config.toml
n_layer = 12
d_model = 192
n_experts = 32
experts_per_token = 2
d_expert = 160
d_shared_expert = 128
activation = "swiglu"
moe_layers = [1, 2, 3, 4, 5, 6, 7, 8, 9, 10, 11]
router_score = "sigmoid"
normalize_top_k = true
routed_scale = 1.0
balance_loss = 0.00152
balance_bias = true
n_groups = 4
groups_per_token = 3
init_std_router = 0.0102
lr_router = 0.000508
vocab_size = 2210
norm = "rmsnorm"
norm_eps = 1e-06
tie_embeddings = true
optimizer = "soap_variant"
lr = 0.00425
beta1 = 0.95
beta2 = 0.95
batch_tokens = [32768, 65536, 98304]
seq_len = 512
train_tokens = 482100000
steps = 7985
dataset = "wikipedia_en"
Below are experts of layer 4 (counted from 0) of a mixture-of-experts language model. Rows are named gate (a neuron's input weights, with its number), up (a neuron's input weights, with its number), down (a neuron's output weights, with its number) and show model dimensions 96-191. Each number is 128 + 24 x the weight over its row's rms, rounded and kept within 0 to 255. Numbers have three digits each.
Before each expert's rows: a language model's description of what the expert responds to. This comes from a sample of Wikipedia text that the model never trained on.

# expert 11
What it handles: Consonant-cluster word pieces. Mid-word consonant-heavy pieces like ard, art, act, ev, ax and starts sp, tr, e.g. c|art|els, for|ward, L|ax|mi.
gate0:130108105152136201116148126157141116138102116108156116129087095115140147126149132101106120136102115163152124150110191157138120105093110132100122124138101111138128147156154098125100153140143128141097139125118169145128107082091137106096107109151123152130094128069152132088143130110145129108
up0:134175168125121081130100097144103165096152140082140114116124148176136119107141139177137105107154176099118174141129105141145145174136128155104148151128163157143117105145133143196168104115126137104162111166157115092130139133143090135126151133123116126143112103137103136112147186088152125154
down0:118129097116166112088175154111166127098128162132145098092164138124089129153104164122136107129135113121134140088087112134088092129112155138141128112112158096117082073146146103146146106117144161084126100103120112097136143144146114129174116103142136115122104129071119145129135145116124129124
gate1:112067140117153099101173094124126131126082090092162095167138135115079114121153152144144114137123121155120099123126130155103101137135128125104143127127083111098175131145209135102135131094102181124120122128130170126128075137126120109119112144166139094101139146110087134144140138106159130120
up1:127141164134153172171134158130151093139163135149120119148103138163113195103099120142145076130117112153110158163127145116113079067130142126099118123133134165177110143132108101140116126119153117143120128120098089141144147129123146186139122097138086124138109142143102088109119135133119109114
down1:084129139148091156112114136138130153147100121120138128128132143140082111125108137123137108075160082144103142105149120133113089077141144134107155143131119143102154123105120111129144113095139142201132155162093127154107135146113132119114129109128168122150157119101109170160062134105144131160
gate2:143124126103135133091112167111126099145142121110113143140108142088158091130178112170120104095114142171121136102109116135166101148157106135150129117128091115096097122161139125173169131133138142119119121178127097128134162130119178112116135141160135141160147098138094182132119135161107143113
up2:106128159114116128101179118104099113134128097172137105151133115091123129134191177120126139106108117129116116130127096121147115141150140128140133100122147102113112146129091107135176111122102101093123150111112135127109164134103121080096127117145115163136139142122108166118137124172125117163
down2:138140130135157126047144133136111085165123096120126134102158167114107111154184153104146112120144111143159162086144114113140115115114155083154116172127161165121139163092120104135119139115094164168121144097150108153151115100136143129110151116140127072106122075139128143130117128132113146164
gate3:109115135118163140152134126140138131174172135126101123169109104139159083157129090076182138117123140139100132160074115109129159155151161109088157071170120125141129125151165135169123106113107121111163100115156136102099127131119152110130135123147107130114142112111135108133144161133156121163
up3:112164164110157111129056125152098172169151162170159139077138142123136136126131159103104159154147120166124147128144146108121095130129133128128152166183135118105088129104142116127177125122178133123084206121146126112139156113112098084086137141104134089126150142138096135120095098104131114107
down3:118112130130139148122101115105093176089126164129134064082146122077150139160122148135122108157140140138104144128126141118099105130128184114144193153145077142109135115116102114117101125121106064142149136103123115148094085140158113110132105134092123074117112165125149132136129119126116105138
gate4:133133119111171150130121163148114136145112142112167087155146160122136104088141142125130132139136148091119134136113166102169130109128146136123087124174116115163125095132129146171139164085124096135117138089123155150123111154149122093127108117176139115147127100097120066093139157055147143104
up4:153119150120166105170100119130092151114123107121115082161101119134098115116162156165125135135146149088104105182118142081156148108096101146131125134170098158153166143121129160139185168140132074135113147128134153170110088128093142122131138120153108083155179112162178080115126117102154112120
down4:136161113140161109126135156120154119123148132155116041099114145108166115135150142108145116150095149129119132140138137098118161157139116142132155128131110144090161139166155116133149120138113089145133160174127153115154102148108078142157088102131150169163148160111157115117091133112148133128
gate5:141116106113166122132157135083126150101128096130104111173167144080115132129134121139153079117104147093095138132102169101103157139158137137128144110119163097138140135121152132140129126096096157121166138106086141121113129108098121137142157109148137163144172140110181156119114183160123117120
up5:132114093127143094077151127142156163129138151093152119129081162145130148129115140121159139107157118094125100130109117165105154132122162133134106132122100115116127162164116143155097131105119142067153143098173105177121130121132134149153147111139116102130120126178096128072110118132115109074
down5:149149117127116158115153111132087089093166182136149143140102104096091144082134132160152109139129152133147148109125107100104099201079110110104097081100126137135106120110153155083089137134114116107130155114131100125125148192161124131102082118113130125129089087150158108160130124132134128104
gate6:133180126094118130146148140093138122123136106126113148112189158114132165134159144149150151136111143149065100129117102101127150139122104181156167141186118106124100142141133158154126096117100144166133089135163107108141133112118129084171121146113118159143105119095139117161111130125141137103
up6:131136100157122107112167094156084134101130144121138083134113110168160102157132130087125126157151115138137120168132131076137136087148090133126127159075113181165118111134172167112136139117142100116113135112140148159149143094113164123122139095121127117169115124115146085131137122115148073168
down6:155121148175129157143129130153101136155107124146116114117122155146150138126118122122104179117084122106138125135124126127096092088131140177121098146094155146143135117151113158076142144091116159105148137123125146108129157128066153101137081169134136139147107111144115118094122106132123121115
gate7:133113092078141160130110106127161129110127083077107126123173147084144113139137133163163110118091115124133125148121117133092136147128134057094139124151166110117109119111108154113116116158141152149127131134180143125097159119122118106081130146102120137147141102110150092144114089103134121117
up7:093109125143126123122170146095099082093090089133135112151061132097103138153130148083127139115120117141104124146141175082153108143122104164161100117099097178103133117113149116119140098123098101162126154124090172107126117146128138192137133094116142072166157118139136158164123143138130124121
down7:155115121073173107113101125136103169139144093162134093145111183166133096109073140127146134159099155144122180107143107129125131081148147113146142156138133125147094149162126159110093115133127106134144134151141121120103142099160122157097127197112110133143108115098087121072110137166112149147
gate8:139119104107123160141102101072116091145156104120120178137131140111141104105095120137160098100120127132132155138142162143153171110107140142107157111100114119143135104105133114154097171104091111140139138124134156142148160112095138125088125100094106158169123136124150116162094111156120164134
up8:108118115133168129136126115111179114131091123138105112095108138131121151121060145126133112120142140130145097150145113103089146172136137174100169078133146123153152130126103120134107127134137114159139066144131123151084136106117136168136144129127142121144140114105145153139169165176138131106
down8:123175108146110097132117163082121155165095137116099150140086131118140156163137162121097141128117145140116139136072120189152101115146123114128150103145085150139162089157125173159111112088113155129116118110077128112097156126145164129125105132096134138146137109101093110130084138111151088097
gate9:150101092141083135139112119131128126106135101143092119168157127105122128150112104164134147083148148142107094128115131158139108157135109114141156114149135099130155141119150142142149170154128161093116142111139089129126147114155091095095089150116187137102104136134130135166123091104139129107
up9:124142140114163173142136138127136133133139118106144125142135126105113126115106107124191140130145127093181119101146134067131156132121153120121079140135170137157138113123158121140154106102174163117124132117106125125120147127115116136081098143129142112148126130130145119110152168163112159146
down9:124077134094107137112138101146139155146087160196098167131182125112131091109137144102162112131134072145099157153135106133085119111141140132147111167136161157151158163139120142143161115128156129155088181164130178094101116127101109129133134131146147110116132118150082129095096085109134136081
gate10:155112109127101124087161134146125125124123108096171141125173103090095128112148159148126135142139112102114158181120157143134105129127136147169158154119115120115126132118129145113147112116126156132127133158174098093103134120085175126165112144144135110169117161154149101114134101163161088121
up10:091144145151108127152122161095174118116118144127123092115105158128159148151094115103120123140131174140113156126104058116152121111167085076094123145144131133134157117145099132108111105093110106113146115143120157155125140127127094157115131120116125152095091101111161168140125125093142159129
down10:139105143101102154107181124136115116140127113115135129166151154133126091158134109153152097096123137168073109159108134151158099096118146117143126128146165121159133113111153169124125087144176155126153158127110167110108141133109135096129129140126128139141066144140119158110109137133129124182
gate11:154096119126113113118135114131150111082142133117153086114113121137172097093123116179122121150100097144087123075103159130137141128127116152145161122104091147136138116132126144068104160149142131117103080127148141121074123126131149160123098102139163180123126128103134085128208123099129136114
up11:111064153147101115155126114113127118099133143162170114134131156110120117066105134137140128122114065158107181105077111142123153155123148149152147124094102101085154136127136140102090207146127108121147127119109123115123137125147117118160126125118161135164126096086131141116165133104151136077
down11:103111128147157133162113127114108141158209141142131156152171156114128145115104136135118111176092098039104180135135131142129112162155121133164168093138138106140117121165177103161108109131176120109150115117095135125118158161124108123125097137159142132117114138098086152106148129143119099108
gate12:109121099124166142137097165117091102192122128129096143126158126131132115092098100179119134101122136154129152118100150133081123147096132111099128161146078116144166126144109120134102169140153130155127102079122126123097114133135163143179141095110110105143114102110090102132104141148128111134
up12:108089153110121130167137139129119168146175124124094113149168126172181142087090093132112153092114117164122110160131119105120112151110151064130138156098168122121090122116153132128124147137107143138131138125133132130120142156156135119126184119124133099149113137098124096109160163098110131123
down12:132163125102120076131137131142136148197114130087151142131135135163119153144099131151076139132131152101108142122120145134101136134096105113162147136128084119141167097154111126126153163165138109152191147149081113117111158119135134147108176131084134080163126113150155165141151137166127128158
gate13:150128108146118124109135128095100085135153135098150117123113095144147119165112126145154128068158167122142116169150134142084099061126130136114149095135134125151105147098105124157130134111092121103134136131123153151120119122158100104139105078127118163109123127133075121110164146171156099164
up13:104150118103141168119132146125110129131155128123117092116118152143114177132177086116092148148081077124120163101131109102163134144105099117095138144146095149083121102124082107079141084132139174124143145091097127115142130132099149110074159144148108121137123154096130083137097149106131134118
down13:091089176131168124120102124164141135108152103105147140165117137149112155124123106167098125144131114146110119115121131087156159117110124129103092123119127181147116137079159100172111103137128169096117106120132174118098129166143146155123146147125124152104142120080149103120067144107147141116
gate14:119151127135106154073163159160098155107096157136105140152101167115130142098129105158122113134114156151187137153094131122162099169153151137073111098137128116094124100144115157173101113120165133160165097142113118127142075119170101094115135109117165089139129101132135120150126110145152122115
up14:141145157129104093084129129151084148127093139154098154183156162093126159110133120157093135156135156134174094130127100123124126177136125120068130133144124046146163127148088143129085162166143131152131111091127122134117115122125140140164099129158117111156137084126111119151115113141141139105
down14:145106150128064174143109159112157088121099135116112130101139099136097165125133101120131125160169129138093131101149132102154139097145157114094119104132152176144192120140090172145175114137135132115179140122134144112081143147093106117183106109089152125122152110126138135071128149122110135116
gate15:132142129111096146140104141073127118101172139156121101148112127063129145098128114162117144173102122149141095096126132171159089155082112105136152137130149095142111129117114130152148126147079128165114104128136126121091092132128144163090115129129135077113145138122110168130076085120154142142
up15:120160106126104113079144142176119120161095127113079131118169104152131120186096145115119111130142099120152156130109149090118149131153128138160116141130162137160185111136160105114051169107154116082146142167173100125155094127152107116127149182083149163127116114146109099148126109136148146092
down15:133121139103150139134125140104103163098117128139116093150113126117126142119138118161153111153146090088088165162090164106145117148098128129141089134139113128130095103127160134094119121152161117141144118130127118110113120100120181104140128098147112096117156079124152157180147103111106070137
gate16:153108085085134116136159114131116146133139157128149152103093142111109154137076119099163052090110114142115153110108096098066168121099124115118124127119109119113153129153104116114171147156120129141112131117140115124147097119130141125113119092113165137141152132070176122089088120138112096142
up16:125144144105089178116084123148083141108136161075113148105121121108113154111123130144152123155136098090147099124113127089096139130113145131153141091153161162126156139129159119124119122129082100140097132174115162139128103145146157116125146108131150127140184150119141133137121088137125102148
down16:169107129101145162128140150147113145119148120134169117120153119113146172122130133129135067143149085127145140134109105109158132100114117105126134125118175170145108158113061092128146086121190120124116136174108126118111141110156157130121139107130114131168167146137150128136123148136138077148
gate17:094142088118164124177108147102103128191141122124156107124135166150148113151172119146094102132144152143151126164099128137116133125130121093072159137133085116163139175123135118129113087182118095145119104186099118108133107145094147093173109108169166157158138151140071116120126112120149111122
up17:126127116159175131149119140147096138175168086132130122077120161158129141149158073137138135150100140151120127146138128141084099145120164122070130107156090092145155164175151114162137102154116134095125150114118117131126118150144150086165121139160133169141157143101122148095090109110155115147
down17:103137138110088147090175119112157143154133131163126108184091141147133119097123140168118131150143170125104157164136164143122128104089108107179138147153119146143102114143143137104178099103117089092133132108110105096165118147156154143126149120179135121097141124128123149113112112146119088156
gate18:149130148136133177120096105124135163123142127069098135102140146083129135097155084138118157125090123133092111132119166097112099137110121081081140133171133140120124132105113126126083153083135136148181076081105144152143164102184110129163110114122132139142181093146079076111104157134110081117
up18:124102134121148114166159113114135135140122106143155141125119112172092112128132184116138172142163152129128149128082134145164110097117085151172085088100137131131130122131129131136157122171146118082128133168135160113154101121093117162119153133125168132096099168126182131139163098093105163163
down18:122171091103123140154160164102090146150142129116110124086153136148146165116141122143146120140120093151126118125130143115130182117148087115155120131145138108114094138116136123140123132122138145144098111120141099146127149133107118062174115129157149148094122125142112102101139114121122168112
gate19:048119112148118126112171101141119097133101096143111074147105167128126142107148137126093122098141132144130122114127101093085119135098125120132072139097103104126146123096135126137102118096152127149129109096131150160122113068111103128107148090134165130127163106107129115091108107148165142118
up19:110145133139080128113131093122167165093129162146130122113157122125119134113137093163116159146141113133153113129149112160126136138149173137131122117204149119146176132085093086137111141118147119117121140118108137103118111140127144086154119139146121161160156136127167124136132121111127103120
down19:111122108122161071087151103157093134131096173151092141136125157109110163125098115152102109173161099107142132141148147099136077118120118155111118137087185106127126164122152167108116117173116166147157146135148123083127122113127141126087099146135121111131096125158135129160131132130130152150
gate20:107113091174115111126138167107118152153150101128132103112106142124135129118184109133156124163142130120154080129099142128142138137128124065134150131151121100158103171082129145159087148119126115121119094135115102126117145143107131134131132139169122165159165167133089142114073114136136153096
up20:132109156092135136146108085174134079123104136145091126151140146111134122137113158165098107142155131118088169129129127127120061148147114142113099114095166150102130104145125127122152127146140134096162161110175128161125133090143157139128128143096121124139119140123127117141128130111116103142
down20:107078168150162136104121118124113119131107117127142134111123156109131118108172120147128097138112102141092142088086166073123108153130112145120094167091147157160152131107121139141116145110140110059133111114125124104106139129087157109145084176151161145138140128121095173094165118152128146115
gate21:170119132153136153089143056103123128123116122156115117114172160109123159108120148144115133129146130165142099154107137140131112133107109132147113071155110135125124173146184144132147103128125110164133110151153099169170099091123176126142158136141131125123095130126148122124150128123139156162
up21:161141155130138140135104089106085106131110142149120137101143152151140140146126107147135153113162170139145142166103144148127114132102135142133111069142114142166139172176156138145124084110133132144135114088120160132154158099143150086120119159077114110096111106127140131131180138156109185127
down21:154165167145141139104144088134100189098108155139149155103100141111164130166169134150165108141128128143123090118131141150130157135102108131118104081162123147149146158112127194106108115147143128114139098130114120110116123150114149150123132168149149143123124146092184131078140138133146167119